config.yaml
num_hidden_layers: 8
hidden_size: 192
n_experts: 64
experts_per_token: 2
d_expert: 96
d_shared_expert: 192
hidden_act: "swiglu"
moe_layers: [0, 1, 2, 3, 4, 5, 6, 7]
router_score: "sigmoid"
normalize_top_k: true
routed_scale: 1.0
balance_loss: 0.00174
balance_bias: true
router_cosine_scale: 14.0
init_std_router: 0.0359
lr_router: 0.000687
num_attention_heads: 2
num_key_value_heads: 2
head_dim: 96
vocab_size: 3734
norm: "rmsnorm"
norm_place: "pre"
norm_eps: 1e-05
positions: "learned+rope"
rope_theta: 6320.0
rope_fraction: 1.0
qk_norm: false
attn_scale: 0.102
tie_word_embeddings: false
parallel_block: false
init: "uniform"
init_std_qkv: 0.0254
init_std_o: 0.0254
init_std_up: 0.0254
init_std_down: 0.0156
optimizer: "muon_variant"
learning_rate: 0.0106
lr_mult_down: 2.0
beta1: 0.9
lr_head: 0.0144
max_grad_norm: 2.0
warmup_steps: 200
schedule: "wsd"
decay_fraction: 0.92
decay_shape: "linear"
final_lr_fraction: 0.0
batch_tokens: 65536
max_seq_len: 512
doc_mask: true
train_tokens: 466300000
max_steps: 7116
dataset: "wikipedia_en"
Below are experts of layer 4 (counted from 0) of a mixture-of-experts language model. Rows are named router (the router's row for the expert), gate (a neuron's input weights, with its number), up (a neuron's input weights, with its number), down (a neuron's output weights, with its number) and show model dimensions 0-191. Each number is 200 + 20 x the weight over its row's rms, rounded and kept within 0 to 999.
After each expert's rows: a language model's description of what the expert responds to; "comes before" lists some tokens at least twice as common just after its tokens as in all text. This comes from a sample of Wikipedia text that the model never trained on. Tokens count by the router's weight.

# expert 9
router,209,175,186,199,203,218,213,203,200,187,188,202,204,238,173,180,167,206,188,216,220,207,221,229,214,206,193,175,197,225,191,199,242,184,228,221,181,211,189,199,195,206,174,194,158,198,199,186,193,211,184,238,180,213,188,210,183,224,199,233,191,227,202,200,186,220,225,224,243,188,245,179,272,207,193,184,221,190,224,210,213,218,210,241,190,209,199,215,172,238,217,188,186,213,190,203,205,179,220,199,182,245,225,211,197,207,214,204,196,183,185,199,178,202,172,179,219,192,209,209,178,211,226,211,186,222,185,163,179,175,210,222,184,183,176,207,194,201,188,174,175,186,236,197,203,200,187,206,185,157,193,139,209,201,174,226,209,172,178,182,203,225,189,211,185,216,218,190,189,210,223,204,211,189,207,204,184,209,202,235,221,201,229,201,212,224,245,232,175,186,176,205
gate1,183,178,221,194,238,171,217,232,190,213,255,181,177,224,213,228,169,234,204,198,202,211,233,190,216,203,231,220,202,236,200,187,234,188,191,207,214,192,237,218,193,220,173,165,182,204,191,205,225,201,170,191,211,234,178,200,196,200,203,216,211,188,175,184,215,176,215,184,214,160,192,192,218,186,180,198,183,233,254,200,190,203,202,256,204,201,215,177,184,210,197,224,184,211,191,230,198,219,193,203,189,217,182,195,192,169,185,189,208,196,200,204,212,189,184,213,211,211,187,227,205,243,201,202,197,161,203,189,211,193,191,202,218,202,209,212,182,177,150,229,214,180,183,209,227,194,207,238,231,178,180,181,205,199,187,219,190,154,203,207,178,172,204,205,153,228,209,176,185,210,204,180,196,185,211,212,204,174,214,163,187,182,211,163,204,212,177,220,180,227,206,209
up1,225,183,188,142,225,193,205,178,193,188,196,183,211,201,194,166,210,187,236,182,206,214,217,176,229,219,205,150,198,213,200,232,209,182,209,198,190,175,217,223,209,212,199,181,169,219,184,211,189,195,225,209,202,214,213,205,181,201,139,172,187,201,194,174,174,221,173,186,213,205,207,196,211,219,239,215,202,199,211,189,223,188,164,209,195,201,188,221,202,198,180,214,201,169,225,197,185,210,218,181,195,183,176,215,187,163,185,214,212,234,220,206,219,203,204,171,212,191,200,192,183,209,183,200,195,209,216,170,163,171,169,192,195,177,200,200,199,207,229,196,206,176,227,228,205,181,208,195,222,206,215,207,243,240,211,220,206,209,205,238,219,199,183,181,215,222,169,186,179,161,207,210,247,252,227,230,200,232,210,206,189,198,182,195,195,211,168,191,185,167,165,224
down1,189,219,184,211,155,207,190,223,189,185,197,215,188,188,207,197,186,205,178,210,186,185,194,213,198,193,208,235,207,166,174,186,172,212,180,222,205,217,200,184,196,220,207,213,228,166,194,174,186,216,195,149,195,206,208,212,170,198,228,207,214,192,237,203,180,216,222,205,242,204,231,177,141,209,213,187,212,154,148,212,197,184,214,217,194,160,225,182,233,163,186,198,229,229,193,185,225,193,202,187,178,200,246,219,192,235,193,184,211,215,185,195,226,170,185,189,197,202,185,176,191,164,170,158,193,213,214,211,213,233,216,227,179,189,205,213,211,208,193,171,172,202,202,197,215,194,200,220,207,222,206,222,179,181,227,185,223,193,189,186,230,218,202,194,220,194,201,197,189,161,197,201,170,190,200,203,180,185,188,234,233,217,210,201,179,181,191,190,185,168,230,213
Description: Quantifiers and plural endings. Quantifier words like all, some, every, both, one, each before a noun or of, plus plural or word-final pieces such as -s, -ps, -ion.
comes before: " of", ",", " were", " in", ".", " are"

# expert 22
router,171,181,192,216,212,209,214,238,212,179,189,207,204,207,199,175,179,191,171,218,150,216,216,225,194,194,168,194,195,217,227,182,237,170,198,177,161,184,178,232,221,209,200,165,193,218,196,227,201,184,172,205,197,189,207,210,184,217,220,219,233,262,207,200,186,197,209,219,203,185,202,198,225,253,169,216,193,196,218,205,258,187,213,205,195,232,196,194,198,225,172,192,185,185,214,205,193,182,225,187,184,207,230,151,208,230,172,205,202,203,211,163,182,206,194,217,226,179,232,197,177,235,196,205,188,212,186,194,173,194,171,227,192,218,175,214,209,213,186,164,205,173,173,188,205,173,172,215,199,169,145,198,196,209,194,222,182,200,190,202,186,216,181,189,199,214,212,201,194,186,197,189,220,219,189,198,185,208,185,213,190,171,225,199,189,224,190,234,202,180,183,219
gate1,206,187,194,257,206,211,188,170,210,218,238,187,203,222,193,206,181,177,180,221,199,201,203,226,181,205,234,162,216,222,187,185,196,178,182,191,208,183,208,199,224,176,225,198,203,225,212,207,165,201,212,180,199,218,237,210,152,184,197,207,222,213,214,210,183,229,182,197,169,189,205,225,194,241,170,179,206,216,222,219,199,234,197,192,194,203,169,213,209,225,208,203,188,231,224,211,215,223,213,205,195,245,193,208,204,225,197,193,210,181,196,184,187,173,162,188,213,202,205,173,198,215,218,213,201,215,183,252,200,198,189,203,188,228,175,203,192,225,209,185,200,197,208,197,196,208,186,200,188,258,177,163,227,239,189,205,221,207,182,192,186,193,161,178,189,177,220,215,204,222,221,192,221,219,173,176,184,186,202,167,163,163,237,241,188,194,167,201,181,208,203,179
up1,196,220,214,232,157,238,201,199,211,208,189,198,196,232,206,202,213,207,196,191,237,220,183,200,216,234,201,191,168,195,176,189,216,197,197,191,193,206,212,216,214,187,186,197,208,206,210,184,195,186,191,231,228,215,204,212,232,200,195,206,190,221,201,188,203,197,180,228,206,220,222,196,160,178,194,182,219,184,207,191,255,206,191,212,205,203,198,182,193,235,182,183,176,197,193,191,199,223,194,241,194,258,190,171,227,164,228,183,173,210,186,208,208,192,191,180,207,245,237,195,204,181,203,233,173,151,175,237,216,195,199,222,243,189,196,201,215,186,207,187,177,193,183,203,208,156,242,203,227,195,179,192,203,203,206,173,203,214,198,229,213,154,178,222,212,150,206,211,206,176,182,215,208,219,183,158,173,190,229,202,203,202,211,202,200,174,198,226,206,217,218,232
down1,193,199,206,200,186,185,201,244,231,198,207,211,185,214,201,168,211,176,193,198,226,225,209,205,240,192,232,222,215,225,187,211,210,218,210,214,188,214,176,191,228,200,203,187,178,225,202,185,165,189,201,190,221,205,211,182,197,216,207,195,162,193,206,212,221,221,190,187,217,188,159,214,190,190,182,177,179,179,176,228,216,201,225,224,206,186,202,192,195,217,188,167,186,212,168,199,213,175,189,180,235,184,226,171,208,185,183,196,185,210,196,176,195,194,210,183,190,216,222,205,166,148,204,206,208,190,181,195,144,208,209,199,177,157,227,190,183,168,215,179,195,242,172,160,207,194,199,205,203,200,208,218,220,236,222,231,225,190,198,198,167,202,223,175,208,219,249,210,174,224,205,209,177,158,198,203,186,224,220,217,213,200,212,199,247,200,163,224,175,181,231,199
Description: Verbs and articles after verbs. Main verbs and the following article in narrative prose, such as won, took, held, received, and a after has, lay or about.
comes before: " the", " a", " in", " to", " by", " on"

# expert 20
router,191,199,181,199,196,236,217,210,196,173,195,186,206,230,241,197,166,176,218,185,176,233,238,225,216,203,187,202,167,210,219,171,204,187,249,229,163,176,199,219,214,177,181,188,188,228,195,219,211,209,210,212,180,203,216,199,186,210,209,223,224,197,196,221,184,209,217,218,216,207,186,173,244,225,204,221,211,193,207,196,223,227,216,231,180,204,198,204,198,248,191,185,227,201,174,193,202,176,240,219,177,189,195,194,194,211,206,221,182,197,210,153,191,231,207,203,196,201,231,230,217,197,212,229,196,208,184,206,203,215,174,206,202,238,157,217,223,188,167,176,194,203,201,221,197,180,173,204,193,186,166,161,233,186,203,219,197,210,177,216,185,218,206,215,203,219,227,163,229,191,204,192,223,207,176,205,171,200,217,210,176,170,218,209,229,205,213,249,172,186,187,195
gate5,208,204,246,172,176,219,199,224,214,196,201,184,210,185,229,208,200,205,208,201,191,205,146,163,220,213,198,206,198,206,190,201,209,222,225,182,192,193,207,232,165,192,201,160,191,186,195,217,207,205,211,202,214,151,221,211,236,178,216,215,217,213,202,191,206,206,219,252,204,205,207,176,236,203,220,190,191,193,203,155,204,194,197,191,186,191,172,201,227,197,156,184,237,195,174,231,205,196,205,245,175,242,219,200,208,211,223,196,197,215,186,215,170,216,206,188,203,221,219,208,213,162,250,218,190,220,193,228,195,207,166,215,165,205,174,214,197,212,165,174,207,205,174,213,205,258,195,188,178,196,224,198,220,182,218,187,228,217,198,187,191,182,208,193,176,218,209,155,225,203,221,189,199,211,177,191,212,191,213,222,188,196,188,231,232,182,205,184,218,174,198,207
up5,189,195,185,205,186,223,209,170,245,196,201,200,198,200,177,198,241,224,201,206,201,185,184,237,204,192,188,195,215,163,221,195,202,205,204,218,172,185,191,203,231,154,197,202,191,186,188,234,188,187,228,175,199,194,198,196,226,196,218,176,201,187,225,191,185,199,167,225,165,213,170,170,196,178,164,178,175,202,222,185,211,204,199,196,197,195,184,215,184,209,157,203,183,206,160,225,187,188,194,228,202,203,181,238,182,211,218,189,226,203,204,194,177,176,220,192,213,225,205,174,220,218,210,207,190,179,222,192,216,162,208,206,243,179,247,181,164,187,192,209,197,220,182,203,222,226,236,209,194,217,179,185,226,180,231,220,184,209,184,196,185,185,247,219,190,181,203,184,213,192,233,185,164,203,255,172,185,213,209,217,204,179,198,197,208,212,177,208,190,159,239,186
down5,213,196,243,210,218,187,200,209,185,226,197,219,224,240,190,231,200,218,167,243,207,202,202,203,192,228,181,194,194,210,214,172,215,187,174,188,206,174,197,198,191,208,220,197,193,188,175,218,218,230,196,204,178,221,173,153,193,183,178,251,211,196,183,188,199,222,229,185,212,227,191,201,200,198,235,203,206,198,199,191,172,199,205,224,219,173,217,179,203,198,217,175,197,220,209,234,201,202,215,209,173,184,216,202,163,196,242,183,202,200,181,176,248,212,207,197,154,187,169,211,213,174,192,170,173,173,161,206,161,184,171,188,216,231,204,208,193,214,225,183,214,197,203,217,163,197,211,217,222,182,211,198,205,181,193,194,189,230,168,239,215,192,171,232,228,178,184,173,199,219,185,162,209,169,207,232,201,179,183,200,196,189,191,218,187,182,209,197,210,221,230,224
Description: Verb and adjective suffixes. Inflectional and derivational endings on verbs and adjectives such as -ing, -ed, -ized, -ible, -ian, as in organiz-ing, decl-ined.
comes before: " the", " to", " in", " by", " a", " with"

# expert 60
router,195,187,190,217,205,231,217,232,185,190,160,221,204,234,195,168,209,193,210,210,216,209,211,202,225,187,195,207,197,199,196,174,204,186,244,202,177,160,186,228,208,195,184,192,163,233,183,204,220,198,224,227,170,217,214,202,208,188,209,233,216,202,175,217,216,201,242,220,213,168,217,202,235,202,196,183,229,182,241,231,223,231,207,215,177,233,219,203,200,222,208,209,198,238,208,172,224,193,226,233,204,201,222,168,232,225,190,199,185,190,200,153,143,190,210,172,213,198,236,218,206,233,202,201,188,210,214,183,191,200,224,246,182,206,181,194,200,205,209,198,185,182,181,188,212,206,194,223,224,183,191,160,198,200,220,231,180,194,201,188,209,227,197,205,224,206,191,174,208,259,220,170,218,202,194,193,197,189,198,186,219,211,196,167,211,200,211,216,176,219,188,198
gate4,221,187,236,211,197,193,197,216,186,201,197,204,184,190,194,181,224,195,219,177,200,196,207,197,175,209,214,215,206,188,202,227,177,197,235,176,170,203,193,202,198,204,167,190,178,221,207,225,232,174,202,168,183,204,193,219,164,220,192,213,184,251,199,193,208,217,197,213,222,184,216,204,197,180,217,158,201,195,197,204,160,220,231,218,256,190,203,199,220,182,193,234,199,166,191,200,220,213,231,181,230,192,211,203,200,183,199,172,199,216,199,166,164,166,211,213,206,180,253,215,208,232,175,219,195,173,199,193,202,179,250,217,214,216,222,216,190,183,210,200,193,198,165,185,201,228,208,226,240,208,190,193,182,198,219,220,224,184,191,199,192,254,191,205,196,182,156,190,216,228,215,233,199,204,221,194,226,229,194,227,174,208,185,202,167,191,221,213,186,225,182,231
up4,204,170,192,156,208,228,184,186,208,202,199,205,200,183,160,213,189,204,192,213,240,172,201,187,150,203,170,180,178,189,206,221,208,206,237,181,180,196,221,195,182,221,194,213,212,207,207,163,174,189,185,245,190,208,194,199,176,216,209,217,195,197,224,174,194,200,215,228,199,209,213,193,145,182,217,193,185,168,223,202,197,218,205,218,239,196,188,157,238,173,216,202,210,212,208,183,241,193,209,209,198,180,234,229,214,204,192,218,167,234,219,180,196,214,187,217,185,176,194,210,168,190,197,223,182,218,208,208,212,191,204,209,200,187,221,170,220,190,206,224,203,196,198,186,243,208,188,189,255,221,218,182,229,175,234,175,202,205,198,213,203,200,195,205,215,195,196,184,177,198,168,203,218,176,178,210,198,204,236,224,183,206,189,219,190,173,173,173,179,181,253,181
down4,233,203,237,199,198,210,165,216,216,210,234,187,182,160,211,171,224,221,179,184,171,210,199,215,191,206,203,207,176,200,194,179,153,207,198,241,224,220,188,210,165,209,226,226,196,240,183,212,226,219,202,190,200,225,200,188,202,207,207,190,195,191,213,226,192,189,204,200,181,173,217,201,220,230,183,201,204,208,180,226,194,226,210,209,202,143,177,200,157,208,202,192,207,194,185,183,200,190,172,199,179,220,254,196,202,196,176,205,172,199,204,227,194,193,219,220,190,235,170,182,209,186,181,195,156,185,199,176,192,212,205,210,227,171,203,172,180,222,218,222,189,205,195,181,204,232,208,185,207,207,207,197,163,194,234,177,208,198,178,191,167,198,233,216,179,218,211,157,187,207,243,209,215,242,203,203,210,153,198,201,206,192,221,174,187,172,211,220,234,215,200,199
Description: Foreign name endings. Final pieces of foreign personal and place names, such as Marc-in, Al-ger-ia, -ski, -ić, often in sports rosters and tables.
comes before: " |", ",", ";", " (", "ia", "\n"

# expert 16
router,170,169,215,193,221,203,222,231,198,178,211,197,213,192,211,194,170,202,200,239,168,219,231,232,189,209,207,213,155,193,185,199,200,179,212,216,175,223,189,229,209,209,197,224,144,204,189,232,179,194,190,211,175,201,214,216,195,203,213,236,217,217,218,214,190,201,198,195,242,198,201,215,256,190,212,207,190,198,244,209,214,265,218,216,163,219,204,216,187,249,144,198,219,185,198,188,220,186,217,214,214,217,225,163,180,214,200,185,220,202,221,208,178,216,178,162,221,193,214,191,208,193,222,187,171,224,224,206,218,206,180,211,198,219,181,203,206,177,164,167,194,185,210,218,171,187,172,205,206,186,174,197,213,211,181,181,196,191,182,198,183,192,210,197,210,176,221,193,176,199,220,192,224,202,178,168,188,207,218,203,187,190,235,181,220,199,201,225,178,202,187,205
gate0,171,189,220,199,195,170,177,218,198,203,216,203,200,191,208,202,176,224,177,165,188,190,169,213,187,170,208,181,197,168,193,180,202,182,212,203,199,250,222,169,209,173,189,193,186,175,192,199,169,195,167,175,198,229,218,184,220,202,213,231,188,240,194,222,194,170,161,207,202,192,199,184,216,205,225,165,205,172,178,251,216,249,208,210,213,231,235,192,196,218,173,166,218,199,192,200,226,264,222,203,202,196,193,217,212,205,171,182,222,203,198,193,177,196,204,171,200,202,201,220,189,184,146,223,212,209,202,207,195,193,178,221,179,191,195,202,175,206,166,204,226,187,181,196,185,190,197,191,205,236,177,226,199,193,205,179,173,183,210,183,199,160,199,194,203,182,205,214,232,223,208,209,171,180,187,223,193,238,216,209,199,182,204,232,233,200,190,207,191,237,218,203
up0,177,208,194,190,195,204,209,156,179,195,198,248,208,188,211,221,176,177,183,177,200,213,189,178,232,202,164,179,206,174,190,188,202,208,170,185,247,242,207,206,203,214,226,223,185,216,187,197,149,200,169,189,196,210,179,213,218,191,206,208,200,187,173,180,182,244,198,180,175,162,214,183,209,165,195,199,220,201,170,206,207,198,224,179,183,215,194,236,218,218,215,198,206,203,192,156,201,180,179,160,213,220,212,189,213,216,207,174,199,204,214,216,172,205,202,158,197,188,200,182,235,207,185,188,202,199,195,191,183,211,200,202,211,196,227,233,216,238,218,179,214,211,199,217,175,203,188,210,182,160,180,214,195,198,165,206,183,224,214,192,210,205,155,189,220,181,211,230,192,168,153,201,186,217,197,175,241,205,209,198,222,183,247,176,172,209,203,222,177,197,202,200
down0,183,159,177,209,199,161,180,176,197,201,218,229,206,191,202,223,206,170,184,224,213,199,211,191,222,195,209,238,209,170,232,203,205,207,197,208,218,214,226,184,173,223,197,173,207,201,173,183,205,184,182,221,185,206,189,224,177,207,190,206,213,196,183,181,221,189,191,188,192,203,183,215,224,206,181,225,223,232,160,169,197,229,232,196,198,219,197,167,203,180,170,197,211,222,181,171,233,195,178,170,205,178,182,212,176,204,218,187,194,209,197,241,192,223,211,199,164,186,182,181,215,204,158,204,233,215,168,184,200,205,195,211,171,199,206,211,195,217,185,184,200,194,221,177,184,209,226,197,186,185,164,199,226,201,221,171,180,231,210,222,209,208,184,192,226,225,209,247,192,182,183,169,177,177,148,187,219,228,200,223,231,181,174,232,175,214,212,198,159,177,195,233
Description: Past participles, reporting verbs. Past-tense and participle verbs or their ed endings after was or were, such as released, signed, named, led, ruled, announced.
comes before: " to", " by", " in", " that", " the", "s"

# expert 1
router,178,191,188,203,200,194,215,230,190,175,195,224,212,192,187,175,197,181,209,204,200,237,192,235,213,201,217,182,172,196,177,229,221,183,229,218,160,195,159,224,194,204,180,179,193,215,183,218,218,206,179,209,198,209,179,177,179,221,202,203,197,195,189,221,179,205,246,246,200,189,200,169,213,230,176,220,237,174,240,219,223,187,199,229,167,200,194,237,206,241,198,192,188,210,183,184,242,169,234,176,216,214,202,191,190,186,183,225,173,207,196,179,164,210,196,207,226,219,198,186,193,208,236,212,190,214,181,191,201,164,199,218,208,200,191,190,202,149,191,163,158,204,186,220,186,170,184,223,199,186,169,192,180,220,197,197,185,204,198,189,190,213,205,206,192,225,208,207,227,202,204,183,172,202,197,215,154,182,204,204,194,183,227,172,221,216,197,243,179,178,177,219
gate0,241,211,223,203,219,201,189,204,207,199,193,179,213,210,241,200,182,190,222,219,214,210,179,180,214,216,216,198,194,199,198,216,255,180,222,204,179,197,181,207,213,199,142,194,196,204,220,197,234,187,199,174,190,192,184,167,187,188,170,206,172,160,231,199,195,193,203,186,217,213,182,214,194,230,198,183,201,207,235,194,235,190,218,171,150,248,172,178,202,198,180,204,188,180,212,235,209,198,230,179,182,190,192,210,208,149,169,197,194,157,212,181,199,179,216,181,208,208,196,202,214,222,234,222,180,191,243,210,203,232,223,219,214,191,226,221,193,186,151,210,203,186,179,228,191,197,175,224,183,172,217,198,228,212,200,215,186,211,210,184,183,218,192,215,173,219,187,211,226,224,203,227,171,206,182,207,178,179,242,192,199,208,215,192,198,195,170,187,214,208,192,221
up0,185,178,186,182,210,203,155,219,212,169,182,217,202,216,185,204,193,192,203,170,218,191,195,189,256,228,203,225,201,203,194,174,193,197,183,218,188,221,176,196,214,193,215,200,183,191,166,207,194,176,199,203,186,206,259,217,213,206,154,188,222,225,221,217,211,211,202,192,221,178,219,227,150,194,182,190,184,187,167,174,212,173,210,202,186,186,192,226,203,158,190,214,226,194,199,183,193,170,172,193,162,182,203,243,213,163,228,219,207,182,181,181,185,219,186,195,190,207,202,149,207,201,206,214,195,200,193,198,214,208,195,191,152,182,208,200,198,156,204,210,196,224,203,157,198,198,222,186,210,195,193,192,216,214,253,201,183,180,160,237,196,213,181,196,213,204,206,163,182,164,225,204,213,213,195,209,195,183,206,248,190,216,212,177,209,171,186,204,209,206,202,219
down0,174,190,176,197,179,190,162,210,166,188,180,191,211,195,200,184,199,197,196,173,210,224,199,186,238,210,217,222,195,193,192,187,167,214,207,193,144,182,186,209,187,184,173,197,170,198,183,209,214,231,207,200,174,201,196,235,207,190,223,192,224,219,178,215,162,208,202,192,188,202,217,227,198,220,210,181,218,208,159,196,190,216,196,203,209,225,227,221,224,194,169,187,211,223,204,177,202,200,189,169,188,175,208,194,181,198,191,186,192,211,148,221,194,227,209,207,184,214,263,202,204,213,181,188,194,185,173,237,207,214,223,209,219,194,159,173,188,221,188,183,202,209,215,152,225,196,191,158,176,191,200,223,215,161,168,186,191,195,214,195,199,191,225,206,209,201,229,180,230,185,226,157,180,209,211,175,209,186,188,217,195,177,232,201,166,195,228,219,245,176,183,202
Description: Country and place names. Names of countries, US states and cities, and their adjective forms or endings, such as Australia, Canada, Belgium, Turkish.
comes before: ",", " |", "\n", " (", " and", "'s"

# expert 47
router,183,187,162,205,215,243,221,183,197,196,176,224,217,210,208,188,168,218,207,197,225,249,236,216,227,183,191,201,195,181,230,184,220,174,219,217,174,230,192,194,205,193,197,218,195,234,196,207,220,203,188,236,191,203,202,197,199,218,204,222,181,198,225,199,172,201,251,223,207,214,205,175,227,208,177,212,214,167,221,245,240,213,197,221,187,229,174,213,187,213,204,168,207,191,198,187,208,164,217,201,177,160,210,144,191,206,202,209,187,185,217,162,186,189,178,191,223,176,228,217,212,205,213,242,176,211,161,190,180,199,179,220,186,186,193,185,192,215,195,193,199,168,205,214,179,196,184,213,227,170,187,182,204,229,169,228,204,222,175,226,191,208,235,213,213,223,250,210,211,191,188,187,193,201,205,204,187,205,210,212,210,187,223,178,189,201,212,236,173,208,196,211
gate1,197,184,186,181,196,190,183,207,178,175,181,195,200,185,199,202,209,237,197,172,227,237,228,187,220,200,215,215,189,175,175,183,201,198,200,198,151,203,181,177,207,215,253,244,231,229,189,224,197,249,206,194,176,208,192,210,207,211,243,167,194,197,236,202,190,201,195,188,199,188,227,206,189,194,187,194,226,187,193,207,235,234,232,216,179,201,194,197,192,213,196,192,193,196,190,183,199,202,196,221,164,193,172,187,192,235,217,204,171,179,188,217,231,194,184,161,192,209,233,188,231,179,197,210,204,205,195,219,223,198,189,195,235,238,202,202,161,210,211,230,232,158,218,195,162,213,214,173,213,201,164,202,203,185,180,218,221,237,181,203,197,184,178,219,194,197,171,200,230,229,165,177,215,215,196,184,185,204,204,216,227,195,232,181,194,223,198,200,168,169,203,186
up1,190,228,210,207,213,216,212,161,191,229,180,224,169,190,196,194,206,238,216,205,254,198,214,220,195,189,222,225,203,156,200,171,236,199,220,189,210,193,200,183,206,195,233,231,225,182,184,217,199,217,214,210,224,216,189,228,193,244,203,228,183,210,231,198,170,221,202,223,189,194,169,191,205,160,215,196,219,200,236,170,183,219,201,196,232,151,206,221,213,186,194,213,205,178,195,183,213,208,222,211,199,157,196,197,195,241,226,156,201,211,211,148,206,220,201,185,209,188,221,186,173,210,195,231,196,180,190,234,184,193,194,207,189,189,214,188,209,198,177,205,218,162,205,214,223,205,216,219,219,183,204,169,198,211,182,219,189,190,207,195,194,214,172,198,202,210,210,227,219,186,162,247,220,176,217,221,204,213,184,197,223,200,232,200,181,213,225,208,164,213,219,198
down1,208,208,223,172,163,229,174,225,188,217,195,217,173,190,215,184,214,221,209,166,194,210,175,168,203,168,201,246,227,203,194,198,197,178,189,200,199,172,190,191,214,190,225,223,195,166,220,221,199,198,177,224,226,197,227,265,208,181,204,193,214,190,205,200,210,221,184,164,206,188,230,164,208,230,191,201,189,206,171,166,224,202,185,190,199,151,205,233,228,201,209,205,232,188,195,207,220,202,195,198,188,160,191,214,184,184,219,214,174,198,203,197,211,205,175,216,161,223,201,177,192,214,187,206,156,206,177,253,175,195,206,196,206,198,168,199,186,224,208,222,207,197,210,237,182,201,187,203,237,204,201,203,244,183,220,202,206,180,219,205,167,206,169,178,167,204,193,212,207,208,194,192,195,229,196,209,194,179,157,215,204,196,205,209,216,179,237,163,225,186,204,208
Description: Final syllables of names. Last pieces of foreign names and places before a comma, bar or 's, such as Rijeka, Bamenda, ville, ski, ić.
comes before: ",", " (", " |", "\n", "'s", " and"

# expert 62
router,170,175,165,201,226,208,191,213,203,194,178,233,183,198,183,179,193,193,172,196,191,192,228,187,215,181,224,188,199,182,233,199,212,179,213,213,207,190,199,209,204,192,195,185,156,245,187,210,198,194,187,212,183,179,180,237,168,204,223,210,222,203,188,192,165,212,182,216,202,176,212,155,242,225,209,218,226,174,228,250,210,230,193,201,184,227,196,187,185,232,201,188,190,214,194,179,242,200,215,207,182,214,214,150,186,198,200,174,170,209,226,172,187,181,171,160,221,179,216,195,206,192,216,201,165,196,194,195,183,212,231,189,184,196,188,190,179,201,179,168,189,177,177,199,219,184,170,224,207,189,164,161,214,210,196,214,174,204,204,211,177,207,216,233,202,187,184,186,179,180,220,178,183,186,188,181,182,210,200,197,244,186,237,201,237,208,228,219,180,199,185,195
gate1,175,174,188,192,184,221,216,219,202,197,160,198,178,175,174,220,173,205,184,223,191,202,225,169,179,187,229,181,184,249,212,192,235,214,166,199,212,156,189,182,190,217,167,200,159,168,178,240,186,188,190,180,203,193,195,209,191,176,175,209,201,186,230,205,199,194,220,200,217,212,212,182,233,227,204,197,190,224,185,195,177,193,223,216,191,163,197,225,212,216,203,194,173,149,197,176,217,223,192,219,204,204,217,202,164,193,212,209,217,226,229,201,191,214,169,180,185,200,222,217,154,211,207,202,186,207,247,159,197,197,186,189,192,197,163,192,192,185,219,203,223,178,198,196,212,174,182,250,200,203,178,199,211,198,231,186,201,184,229,227,194,179,188,206,190,187,182,191,202,203,161,207,226,225,200,229,208,222,186,213,198,180,206,198,229,224,216,204,210,181,189,245
up1,218,206,170,173,221,169,178,164,207,194,145,209,218,207,231,177,204,207,205,203,184,186,189,201,198,223,229,214,208,250,202,179,235,192,185,174,212,214,168,179,196,176,228,233,214,221,219,178,195,207,221,213,220,203,208,174,226,217,214,184,182,202,222,188,188,219,190,214,227,199,216,215,199,179,181,197,212,193,220,191,182,223,196,173,180,205,210,184,204,179,217,229,245,174,223,205,182,205,200,219,208,224,200,190,210,215,186,222,212,235,216,206,169,211,168,187,177,197,196,225,194,195,217,195,205,201,200,216,205,215,189,196,148,175,191,201,203,174,190,219,190,211,174,179,196,177,171,178,220,215,216,194,200,225,219,197,186,218,220,178,218,207,188,220,169,176,231,194,215,175,262,175,199,168,191,177,176,198,192,154,207,165,174,210,180,229,183,197,206,173,195,166
down1,207,217,216,209,234,189,186,202,206,178,199,260,191,214,234,191,178,194,207,230,211,203,189,195,223,253,192,196,165,206,210,186,193,187,185,195,202,207,202,194,240,220,202,175,199,182,203,183,220,167,208,179,216,215,174,177,197,190,179,224,185,208,188,230,239,210,202,196,204,213,188,199,220,223,174,200,198,193,210,165,176,204,241,166,181,220,188,188,222,205,200,205,195,198,193,199,169,185,203,238,188,232,171,258,189,211,222,197,206,188,220,222,176,213,188,184,189,228,193,166,210,205,224,216,201,178,177,193,206,190,201,203,173,202,176,202,161,183,200,214,216,207,201,183,194,183,186,184,220,195,188,177,196,251,185,182,174,177,195,190,256,233,181,252,203,221,212,166,227,229,223,222,184,174,196,210,180,219,225,189,200,173,216,199,186,227,216,211,188,197,201,218
Description: Common nouns after possessives. Everyday nouns for people, family, time and works after the, his or her, such as family, daughter, household, season.
comes before: " of", ",", ".", " in", " was", ".\n\n"